Weights of a small mixture-of-experts language model, trained from scratch on English Wikipedia: 50.7M parameters, 16 experts in each of 14 layers.
Below are experts of layer 2 (counted from 0) of a mixture-of-experts language model. Rows are named router (the router's row for the expert) and show model dimensions 280-335. Each number is 500 + 50 x the weight over its row's rms, rounded and kept within 0 to 999. Numbers have three digits each.
Before each expert's rows: a language model's description of what the expert responds to. This comes from a sample of Wikipedia text that the model never trained on.

# expert 15
It responds to: Punctuation and function words
router:405485480459616548447608468465555509517565494552471438487452493522566526439557518632391543480433483526530454571455541479499479497549527428442459536524507472464548435494

# expert 13
It responds to: Noun-suffix word pieces
router:531511508609538510512468553422546479486435503543594536562474526562518529517472522487515362539456499525459462439518550537492446544521482425481479585479514497397539478526

# expert 11
It responds to: Table divider rows
router:596554437464594434501566437488562536490459489501522544461405478600514480533407438489464465555436442445529515447463599502442575537497538503598506534532495479527455632488

# expert 7
It responds to: Compass words, word endings
router:434564428578512401491594492520450501423470583568489447438484436505531535492482439495512462474499510462481534441436513465497519470470582483456495491522535521447469600429

# expert 1
It responds to: Headings, pronouns, suffixes
router:455524466495487598582451589451492499555487485491547599433445470501410483552544476372521448500494539448466507572549527531526524498536519494458517507543593514384518481474

# expert 9
It responds to: Line breaks, table separators
router:571527395449547459444554511507459573524459481442463490533431472504582477492539378558496534557569405464578528486506475411575597521567577546557500445528522516488486597538

# expert 0
It responds to: Digits, ordinals, common words
router:445442435544489467435484482370603532462554605535508453605462493500523609526538413518463525499416476522440489553468479502446498577579481557552483556510494528524472452433

# expert 8
It responds to: Word-initial fragments
router:545565435528546545505489444553386425423454462507551509490489503446522538492491498600448474441445508522550474476438488493486514499543475552411477552516511482585588501497

# expert 5
It responds to: Mid-word vowel pieces
router:515615463427520476498521450500554581473508511483474590540517412491475556450447529433511448522549341555499582398541501451451513528433575516480488611432543470464504470456